python train.py --n_layer=9 --d_model=192 --n_experts=24 --experts_per_token=2 --d_expert=224 --d_shared_expert=0 --activation="geglu" --moe_layers=[0, 1, 2, 3, 4, 5, 6, 7, 8] --router_score="softmax" --normalize_top_k=true --routed_scale=1.0 --balance_loss=0.000752 --balance_bias=true --router_z_loss=0.001 --init_std_router=0.0157 --lr_router=0.00133 --vocab_size=16384 --norm="rmsnorm" --norm_eps=1e-05 --tie_embeddings="early" --optimizer="adamw" --lr=0.00188 --beta1=0.95 --beta2=0.99 --grad_clip=2.0 --batch_tokens=65536 --seq_len=768 --train_tokens=367200000 --steps=5604 --dataset="wikipedia_en"
Below are experts of layer 3 (counted from 0) of a mixture-of-experts language model. Rows are named router (the router's row for the expert) and show model dimensions 0-191. Each number is 128 + 32 x the weight over its row's rms, rounded and kept within 0 to 255. Numbers have three digits each.
After each expert's rows: "gets" lists some tokens that make up at least twice as much of what it gets as of all text; "mostly gets" lists some tokens that are sent to it at least half of the time. This comes from a sample of Wikipedia text that the model never trained on. Tokens count by the router's weight.

# expert 8
router:109112024157167088102165129115182181094139120106121158145134144123091140103145136086114055139120119088105089157151135118058093095099103128175110112150130115108106075161097130164140098153143158103109134117117102113158106119147058070163161100169133148158208115146119145097141129099120145103139130151106113093162099117144162127148075113154079150122135179149112162106134153185070114094147122082143097075145150116134103150144125108103166152145196090116167159076148179093100093078104128179084159123149149153098155090116072080168067064152084064153094121110091083174129088147118078157
gets: " that", " he", " which", " it", " who", " He"
mostly gets: " that", " he", " which", " who", " when", " can"

# expert 22
router:103049092201117108093164132188178150089128131084104152158099140136100117086158108085078071142116121095102066181138157096094108081123150138165121131167089087116103110167100142151131119121171126110071114138163103144193117112151097080166158118153184131170165121121102129137130166104141110100111122167079125105171179125158169165178093165137117134108152152141116148137127182194083118116147131050154090076202164110098101136155139081089148125165152091141172138078173152107100134133098133154098136095136200177112161144155077102140107097136113105157113147120098051161114119146123086166
gets: ",", "s,", "),", " –", "e,", "a,"
mostly gets: "s,", "e,", ",", "a,", "),", "y,"

# expert 19
router:138044105170113125125207108164221137127136126091108138145126169126114114108195135080083069192111116130109084171173117110141088070091141124183094107143083114103108109131106169152106132126181160109102118134120106144196097069163149122177188108148151148182146079102098115133160145096135102112105126160092105145157167126179163154142143146172141135097130161136114149099095127155092132107136127077153104098169117125119101162111175077093145091157153117144167088074194164090100133127143115147085156108139165199121164107141073108137121098123129051161151187081090102126096115153130085148
gets: " and", " with", " for", ",", ";", " or"
mostly gets: " and", " with", " or", " but", " &", " than"

# expert 15
router:117114096153136131107180087134222184106156157096129134149071148152093127076138128118119075145169139090126071157143138106105089108109122146194090084149120112093113094139108156183192074079183111114098116152104100161197094096155098070147185100184159151177118122124129153113153106108101116110116130157088101126167144129165143156129100164144116161080138168175087142115125177205104156128174127109140098076159140127112102178116153074103157125157177071159146130153154156093100134113125143163087112163175174195074175112139102099152103115155058089139103125104081108116100122132123093122
gets: ".", "\n", "s.", "==", " =", "==="
mostly gets: ".", "s.", "==", " =", " ==", "a."

# expert 7
router:121111047192096071095173127105183132080178146137126144128109145107115131091173127082089075133151087108093107149181109091072097126114118154168091082181085070099096121138098135149201108119171144101094094129087072107157122122157071110169147103185135137155187111132108134132138112112130127120121163159081117097145177129155152130168126171150083167101129196133110154079112192116138177084161151116137084130152155136077119174119113089078159115152182113144133139103166136096084137120160119133087147119149194145099151078159094083150143095177074076159138159104086095142103108139126097142
gets: " the", " a", " The", " an", " his", "The"
mostly gets: " the", " a", " his", " an", "The", " The"

# expert 23
router:119100099190107069118168125159191157067139150085100174167088155134091111085151091132101081162121123095093068135151112098114092084141135148168109140165143114193112093143106149172162102095207159097103114143128060137184123120163122089148158130162158157154122134125097146157154187116146142078089143159112107117177164142132158137176106149191107138081132170155099171114122168202104165124135122061162094089169131138100081170161137087094080096143129087153167097112146140087086115130127137124072150133132130162100171110135087094146103071168193098127103155139112080178106128168114097137
gets: " |", ":", ";", "s:", " –", " -"
mostly gets: " |", ":", "s:", " 0;", " —;", " 2:"

# expert 12
router:097107112179137137072150132174222154101181136088109160131115153165103126081161126079091089150157127099090084198164115092103098072110132132150109102149059140135107126206113150132169088096180168157112092141113094136132106116150132081179177087163130134149166094145142127103178147080169133093108116173112136110189146129168146141163111142133098140108151179155108126059084170226181126082161122147131086118187149141116094146149136104071153057142177099162138140093169153118066107110127138146091142128126183161099153134142069107154118101169135130140141152102131094126120118141112117126
gets: "\n", "-", "|", "/", " ", "="
mostly gets: "\n", "-", "|", "/", " well", "\n   "

# expert 11
router:100079128235071101102133140162183181101163152085113184137134179140071132139154125080105114164160139138128112118167088099089090099120129136157111120146100141117107101142107174133135124124210131062122083113144110146242099105169112082149148132200116091130160095110099124134132123075134107115101161142114062109142147151159132146168173127129113147063108108142136130148120184222091138122143165121144084120150150139114105174094133107106140090173169082167125131090161168117119139117148165131095125141156187141145170102159095122169136104149105109138116158157098062143103125161054102133
gets: "s", "ing", "es", "a", "ia", "ers"
mostly gets: "ations", "ions", "ics", "ings", "ica", "ium"

# expert 5
router:096084077212101091085128133169182175035166133082139144147102156123067121095132119102081116188129133090112130175162100110073103100120132163143109120142120095136088103155122121139197125114160136154094074129079097138161122108147075100148139113183154157132193126116081135094171146095123108103142083179083135127183123117149128149152108163166107145124144156121109127090114184234120178105127140084140083127152167129113106148131147094100151139148228086150142121119158154109113132124156127128107147136117190140104129120163081076194118117142121126155144153115094091201117130127066114151
gets: " 1", " 2", " 3", " 0", " 4", " 5"
mostly gets: " 4", " 2", " 1", " 6", " 3", " 5"

# expert 3
router:108137140186100147094163159149224197127151147137125156111114121145104085053133134152067110158133135138143116105184104055118089082141133141133115120139105129096086107163092163162118133113169158115127091119097110106214099085162121108160120109163186171151161102162116141154154125115122113101146115185120121130125135133132145148160179128166127171116145161136115141133119184173053149103134132065112072103135109149096080144125122072107169093140159103131177140070142148105094111094132107130078180161138156188094128112118084084209100115157123102085106103095094092144115109169029084123
gets: " to", "ing", "ed", "s", "er", "le"
mostly gets: " to", "ed", " up", " over", " out", " through"

# expert 6
router:095060102170149149123147089146220182091130130090115154120108129126094068111131117087098099143161165100127058175114142130095063045154095156160130105117091073111103106159114132141175090109162154095109106128128120125162092103169072110145177130159125173129138082145112126114141155085152128129125112157129142137180168145153132157160162138131085163104123166128095156085083168136119173099164160080161089083154154111132094131133141096118154073149174088181175166116174173091099188121162120139098140142119173157134134111149080125176182108121098114128084081100096042186093126145094116148
gets: " of", " in", " on", " by", " at", " from"
mostly gets: " in", " of", " at", " on", " by", " from"

# expert 9
router:137103056128164128113127095170203142076152130105157164176106160112068108082169126050126123164113123119087091167148114090128099085091153141148067116137095074123096091153103154149135077148202137148096100135120082118130109110174078070164171135163148153173162139121092115130149080087143115125155121195105091125177154123172155115172118137162098145122118148147098154123106158216087138120141116081136086089176169145091112123138139072110166111151178086173130092098161156116096136082178118116071151161135198157136134128117069109158136085161148132146138164086128103162115114166099093131
gets: " T", " D", " B", " S", " C", " H"
mostly gets: " C", " R", " M", " D", " S", " F"

# expert 18
router:089117135213104088067171108170211177119144140093099112145065174112096094071171142104073116143142150097113076138132133122075118117099110135132054110173110095050123119127126170153160085149152123136123104146117090124197101119183113081172163093198153149151135142152093156139152129117121143085145172158128128080154179140174158163129129172176134167104114154128093149115143156224083125128164160141150080104181131125089097148121102071096121082158136086170131120152143121117104102122140150147097134140130179149091143155139081118122116090173095097175118153069117097152102125165110105118
gets: " was", " is", " as", "\"", " were", " be"
mostly gets: " is", " was", " be", "\"", " were", " are"

# expert 1
router:081125177179134097142157122132255136117162117136121136132146146086106144087127132080108093202171120117094093078145117125100121080112145147163118122160101082106133119202107145126178132108159148099117092135092094123166108096162071122174182130138124167149171114131115145079139150102105119119114108160126093121127126105163177124165125156128114106119121163104050160115138172249084118108144152109134066084177135117124095151153088090107135091153143097152187129118118178099092197146110125170079155107158198134124168095139095093143117098163146086136136127082143106156113117163094098125
gets: " ", "i", "in", "b", "k", "n"
mostly gets: "am", "r", "n", "b", "p", "l"